{
  "hidden_size": 128,
  "norm_eps": 1e-05,
  "rope_fraction": 1.0,
  "qk_norm": true,
  "lr_mult_o": 4.0,
  "beta1": 0.9,
  "lr_head": 0.0138,
  "schedule": "wsd",
  "decay_shape": "pow"
}
Below are experts of layer 5 (counted from 0) of a mixture-of-experts language model. Rows are named router (the router's row for the expert), gate (a neuron's input weights, with its number), up (a neuron's input weights, with its number) and show model dimensions 0-63. Each number is 128 + 32 x the weight over its row's rms, rounded and kept within 0 to 255.
Before each expert's rows: a language model's description of what the expert responds to. This comes from a sample of Wikipedia text that the model never trained on.

# expert 44
Head nouns and final word pieces naming people, roles or works, such as player, director, song, -grapher, -cher.
router [144 144 105 166 109 165 114  98  96 106 165 136 174 143  93 151 136 143 103  80  54 132  87 135  83 105 132 150 123 111 130  54 125 185 122 134  91 115  82 193  87 117 155 147 115  84 185  88 143 105 133  96 142 152 112 114 119  55 118 159 100 122 103 107]
gate0 [154 181 122 147 175 161  87  88 126 116 160 106 116 132 195 180  95 158  69 100 134 126  95 149  93 112 188 131  61 118 112 138  77 177  90  65 151 154 114  97 148 127 149 193 172 113 128  89 157  80 101 120  96 101 160 170 194 157 142 157 107 116 101 143]
up0 [179 117 134 127 127  97 109 104  84 106 103 196 145 140 143 146  96 161 105  11 155 169 140 214 163 102 171  94 146 162  76 102 140 121  98 120  99 150 115  84 120  79 172  82  91 111 150 149 148 130 130  93 169 115 115 162 168 141 175 109  95 118 119 121]

# expert 17
Name prefixes and middle word pieces of surnames and place names after a capital initial, such as Mc, Cop, Taber.
router [147 155 122  67 137 195 113 169  94 197 141 172  85 106  68 165 157 118 156 101 202 143 171 112 175 112 132 173 169 100 126 161 103 124 109 178 137 113 152 107 114 121 170 128  81 178 115 151 133 177 127  77 120 162  97  96 134 114 137 100 164 184 171 116]
gate0 [157 128 101 166 171 141  94 169 153 161 166  69 143  78 134 155 144 124 144  95 150  57 142 136 119 122 172 153 148 168 108 109 112  55 105  86 154 111 148 142 176 113 154 101 119 127 142 107 182 163 196 105 141 126 179 138  73 112 123 122 137 147 143 150]
up0 [106 109 129 145 123 162  99 217 162 105  82 156 114  96 164 142 161 146  61 121 178 192 115  92 108 173 167 149 188 122 137 119  93 119 141 125 140 134 105 140  79  92  67 142 116 102 115 108 150 124 134 182 102  61 168 146 124 133 104 123 154 140 176 145]

# expert 3
Short vowel-led fragments inside words and prepositions like for, over, under, re-, e.g. scroll-b-ar, b-u-ilt, r-u-ins, Re-bellion.
router [110  82 138 190  74 104  82 125  92 208  97 122 146  74 169  99  86 162 113 157  98 180 126 132 166 110 121  79 108  69 112 142 150  97  79 134 159  69 192 142 131 123 123 143  84 124 137 154 160 172  95 128 109 142 137 127 161 187 136 112 112 136 135  74]
gate0 [ 90 142 173 107  74 130 123 184 136 181 140 147  99 108 152 107 133 120 176 152  88 129  83  86 124 123 134 108  42 140 148  83 137  68 123 144 165 135 134 153 142 149 118  82  70 199  42 112 152  95 128  66 127  90 113 151 167 108 147 108  75 145 119 108]
up0 [ 94 186 169 107  96 113 131 148  94 138 141 114 126 164  76 129 129 126  52 158 132 251  97 134 138 182 114 119 125  81 150 174 132 161 180 156  85 154 145  63 192 103 114  83 134 143 133 182 128 143 134 135 126 101 135 108 103  84  77 134 124 137 110  88]

# expert 25
Common nouns after the, a or his naming institutions, places and groups, such as district, government, school, election, team, season.
router [125 147 129 118 143 112  98 137 102 152 195  84 118 111 135 150 146 136 110  53 140 155  75 142  93 115 117 163 115 106 158 103 101 115 210 131 132 137  74 141  94 101 136  76 119  87 162 152 135 149 111 116 104 170 131  91 136  94 116 189 104  48 106 120]
gate0 [124 117 102  43 133 139 143  72 115 103 112  99  77 104 172 134 105  93 159 182 131  68 130 140 116  74 183  99 128 198 129 109 135 123 120 129 132 143 108 110 114 136  91  15 109 127 127 135  81 146 119 125 110 197 110 129  64 149 147  99 135 185  79 135]
up0 [153  96 124 153 111 137 108 161  60 109 137 141 140 155 109 106 201 137 147 146 109 133 128  80 149 127 100  99 158  90 100 129 124 141 124 125 106 142 128 102  61 117 111 101 152 122 121 102 126 158 162 154 141 101 135  69 159 137 109 118 147 146 180   6]

# expert 7
Common English noun or verb stems, often the first piece of a word taking a suffix, such as Sh-oot, head, guitar, backing, car.
router [154  92  95 155 163 121 107 208 115 113 112 137 113 119  93 207  77 115 105 118 157 154 150 121 129 101 143 200 193 103 115  86 144  99 139 116 128 123  86 149 132 120 226 148 151 114 185 119 119 154 136 101  85 141 154  63 163 131 100  84  98 134 164 166]
gate0 [149 131 101  88 126 149 153 166  94 120  24 121 112  97 160 193 108  61 129  99 159 164 124 104 145 158 178  63 181 103 112  88 163 159 119  98 111 127 164 159 127 126 130 110 135 112  91 103  53 142 144 121 136 140 123 136 142 131 149 132 154  79  95 105]
up0 [ 52  98 149 190 118 100 140 118 158 118 187 138  91 146 148 114 130 147 175 125  88  95 101 103 111 180 139 140 119 149 175 103  89 194 194 135 127 133 149 105 100 143 135 119 167 158 164 112 118  91 135 122  79 121  76 152 101 136 107 129 141  91 104 149]

# expert 57
Mid-word pieces in chemical, anatomical and taxonomic Latin names, like oph, ox, amin, ip, plus semicolons ending list items.
router [172 134  29 135 176 121 188  71  90  63 121 144 115 130  56 145 161 149  89 129 144 144  95 168 163  99 144 107 106  91 163 178 170 117 151 136 157 135 116 119  97 151  88 185 130 129 121  55 160 135 104 146  75 179 167 158 137  94 165 131 170 139 202 132]
gate0 [171  96 112 185 103 157 130 127  60  95 135 144 187 133  80 138 137 112 122 170 101  97  93 189 116 105 127 146  99 135 152 186 121 145 144 128 108 150 137 170 118 148 128 124 135  86 131  86 100 128 101 101 150 151 131 194  97 185 125 141 113 110 112 143]
up0 [161 158 158 127  86 173 148 189 155 151  98 140 166 126 163 150 117 106 143 145 165 138 173 110  89  65 142  71 127 145 108 171 129 174 141 130 125 158 123 174 191 149 137 144 101 160 124 136 170 103 115 124  70  99 164  99 215 216 123  72  62  76 141 134]

# expert 16
Word-start and mid-word pieces followed by suffixes, like b in vertebral, deb in debris, pl, app, form, mark, refer.
router [112 153 138 130 117 170 175 142 136 159 114 178 144 128  69 108 151  81 143  93 131  95  92 114 108 146 202 103 100  56  61  92  91 116  95 103  75 162 135 125 155 147 113 176 120  74 118 148 171 145 162 134 142  58 142 140 135 134 103 156  47 119 116 160]
gate0 [ 67 130 162 150 123 127 110 161 129 143 153 134 127 130 150 106 162 112 131 115 143 138 154  99 147  78 146 130  78 172 106 163  90 165 148 121 132 159 101 149  97 177 166 125  85 109 142 139 154  86 159  97 154  90 108 131 138 129 152 165 140 102 111 165]
up0 [111 206 122 171 100 111 166 158 160 149 173 188 182 118 119 108  95 129 136 131 111 162 159 148 156 201  91 106 127 129  94 136 128 156 193 166 134 153  56 146  85 133 136 114 169 121 142 123  67 115 112  92 193  84 129 134  69 155 176 163 117 175 119 171]

# expert 47
Final pieces of Slavic, South Asian and Latin names, such as -ović, -ová, -ski, -ec, -osa.
router [174 187  89  83 130 146 156 160 123  68 146 140 174 111 150 183 196 158 120  97 132 102 184 102 129 116 190 161  88 155 172 149 134 152 150 124 105 162 143 155 154 183 100 143  89  79 146  96 132  82 125  97  90 136 116 136  79  84 168 146 163 125 152  82]
gate0 [181  97 206 120  74 114 152  71 121  71 119 177  96 155 167 143 104  92 143 117 140 167 129 142 135 130 172  70 140 138 143 146 142 160 144 118 154 103 150 114 128 133 144 133  93 134 104 127 149 170 110 172  65 142 151 116 175 139 142 138 107 101 102  98]
up0 [148 123  85 113  85 167 133 122 151  83  94 145  94 145 141 156 118 194 185 136 175 168 137 130  84 119 221 136 157  50 145 163 130 216 162 109 119 151 105 160 120  76 149 156  99 165  56 130 193 150 122 113 151 138 131 208 208 155  84 115  89 120 136 105]

# expert 39
Conjunctions and linking words joining names or clauses, mainly and, also or, &, but, as, who, it, e.g. Sui and Tang.
router [114 186 149  91 153 117 157  96 139 102 175 135 147  93 150 162 130 171 138 123 129  98 118  96 233 137 164  95  88  77 126  86 108 115 120  96 117 147 101 181 121 111 166  93 164 148 119  99 107 148 190 171 132 130 152 154 112 116 140 158  45 160 124 149]
gate0 [107 124 146  77 144 174 141 122  85 177 163 125 151 137 118 178 176 151 133  94 135 118 141 106 121  95 113  90 115 152 163 157 136 147 211 165 125 191  47  58 112 128 132 129 156 120 133 153 110  65 138 111  74 148 110  78 127 166 160  68 145 149  75 185]
up0 [147 183 148 134 128 117  78 112  69  73 138  73  82  88  87  82 127 126 158 123 148 105  82 113 110 121 122 124 132  54 132 135 128  72 104 155  94 186 206 168 114  79 134  87 131 104 108 129 140 151 156 117 173  92 118 145 124 191 148 136 141 128 187 103]

# expert 34
Middle syllables and letters in personal and place names, especially English and Germanic surnames, such as Winstanley, Groban, Welbourn, Skjervøy.
router [128 111 145 126 167 145  80 183 109 174 128 111 206 109 114 122 175 175 178 165 133 167 159 102  96 134 149 159 149 120  69 200 147  99  85 109 114  98 124 134 132 140 187 125 106 103 136 142 146 130 120  66  92 111  83  68 153 154 172 121 150 125  93  55]
gate0 [108 139 130 116 144 146 111 124 177 164 117 122  99 118 142 121 161 184  72 130 138 159 150  57  90 143 196 197 143 145  93 131 139 140 143 137 136 143  78  98 112 148 132 136 111 135  83  96 188  81 143  86 101  87 137 134 116  89  93 118 106  99  51 134]
up0 [122 136 102 150 156 122 132 178 141 122 167 109 157 116 104 124  97 204  96 150 116 153 192 114 146  66 124  46  96  98 144 122 209  78 157 172 149 167 168 130 118  91  84 166 107 113 163 102 165 138 135 142 108  97  88 119 140 149 130 137 158 123 146 176]

# expert 19
Short mid-word pieces like it, ad, il, id, often in Indian or other foreign names and table cells, such as V-id-han, Jag-d-ish, ox-id-izer.
router [109 133 181 137 130 131 132 119 134 127 125 132 157 104 115  69 111 142 154 117 127  77 142 136 144 121 142 124  76 140 157 151 199 105  84 143 161  91 161 135  81 149  84  99 161 143 197 141 153 146  56 116 108 109 147 122 148 146 159 144 168 139 136 168]
gate0 [137 143 116 160 149  49 165 172 109  76 136 118 132 114  97 123 144  67 101 139 175 162 173 137 127 128 145 195 118 109 107 152 148 102 162 107 132  74 131 152  78 111 134 126 131 204 140  92 171 139 121  98  90  88  87 111  90 148 132 152 140 120  70  94]
up0 [164 120 133 178 132 159 151 147 153 162 132  85 149 139 142  95 153 122 105 101 120 148 136 110 109  96 116  93 163 144  65 163 161 150 135  89 126 140 176  96 137 137 104 101 137 120  97 131 131 183  85 126 158 126  80 131 162 138 118 103 161 103  75 139]

# expert 42
Final syllable pieces in names and words, especially er, en, ar, ine, ic: Lon-er, Ten-er-ife, merg-er, car-bon.
router [142 128  90 161 116 143 121 147 116 131 149 125 145 173 133 111 126 146 144 111  92  80 122 174 130  92 109 129 131 137 168 139 154 172 121 135 140 119 136 142 138 124 125 144 137 127 162 106 173  78 104  46  81 101  85 150 128  98 132 131  69 179 177 105]
gate0 [131 168 128 129 111  89  87 115  91  85 127 155 204 103  87 104  65 138  81 135  78 121 125 149  92 115 105  81 131 153 129 121  81  99 116 123 131 107 152  85  79 157  80 101 131 113  94 136 172 123 165 111 196  96 111 160 117 138 111 106 173 153 133 127]
up0 [195 131 103 133 124  80 136 170 107 121 118 101 126 105 159 130 127  90 147  89 118 170 107 142 112 149 117  80 192 144 118  51 170  99 126 121 115 188 155 127 109  79 135 111  96  86 130  93 139  82 124 114  92 187  96 163 130  89 105  91 129 157 119 127]

# expert 58
Subordinators, modals and clause-linking words in argumentative prose: that, which, when, where, would, could, because, even though, to.
router [155 170 133  76 175 150 106 102 127 102 141 109  71 128 205  91 123 139  77 159 155 108 159 114 120 176  81 150 100 143 128 109  99 123 163 108 136 174 178 148  95  90 107 132 160 112 121 123 165 161 119 149 126  62 159 149 127 147 216 139  97 146 159 140]
gate0 [162 129  62 122 180  99 110 155 150  86  73 163 128 146 100 132 149  95 148 124 109 115 165 130 116  73 117 144 145  70 128 123 138 114 158 118 173 179 101 152 120 124 105 119 137 133 186 137 138 196 168  83 100  71 139 138 108  66 143 137  86  84 143 103]
up0 [203 127 101 126 144 126 206 143  74 160 130 125 130 108 173 197 134 184 110 158 144 116 168 163 152 114 187 154  71 121 172 169  98  61 120 123 104 114 133 133 127 122 118 130 195 142 136 113 133 128 129  75 145 143 134 103 102 109 160 153 148  52  85  96]

# expert 53
A lone capital letter starting a proper name or heading word, after a pipe, comma or parenthesis, such as S in Saskatchewan.
router [149 139 125 108  58 170 106 127 208 131  86 145  98 117 120 126 139  38 115 134 122  68 125 109 142 165 139  93 149  88 130 184 106  88 155 162 162 149 104 109 149 147 167 146 127 157 113 157 146  96 183 145 162 107 174 133 107 149 107 131 155  95 142 132]
gate0 [121 134 141 100 138 147 119 152 172  64 145  81  74 145 140 211  99 102 102 149 158 102 117 104 142 150 171 149 153 145 128 109 159 152 100 109 128 150  86 113  91 100 142 173  85 172 124 111 172  56 173 155 154 118 114 130 122 115 160 110 172  71  90 125]
up0 [102 116 129 105 171 107  77 135 163  81 147 140 143  91 187 133 157 142  71  90 159 137 178 128 130 100 134 120 112 120 119 156 107 120  66 136 146  89 150 143  87 182  86 107 153 113  89 119 149  61 132 186 174 127 161 143  97 147 145 120 112  78 182 166]

# expert 63
Single digits and small numbers in dates, year endings, ranges and scores, e.g. May 4, 198-4, 13–14, 1–0.
router [ 61 155 101 132  98 179 152 138  97 152 150  74 147 125 197 186 179 117 100  98 142  85  83 108 134 111  78 115 148  81 136 110 150 115 167 130 114 105 168 138 172 168 159 143 172  84  94 146 105 134 108  85 130  68  60 214 166 165  82 100 104  84 117 183]
gate0 [119 112  82  76 137  46 109 131 136 184 120 112 143 121 147 129 108 102 139 138 184 166 121 146 111 139 132 136 169  95 136 135 183 148  90  80 145 146 204  88 157 168 179  89  75 131 160 144 131  67 175 129 159 125  84 220 152 128 168 123 122 116 113  94]
up0 [ 74 146 120 118  89 139 142 151  87 146 125 105 115 194 134  92 159 136 127 140 145 154 172  92 164  86 132 125 217 122 128  97 121 164 111 168  95 119 114 148 137 123 108 125 118 191 105 148  90  79 187  81 170 115 158  94 146  89 132 140 168 144 105 153]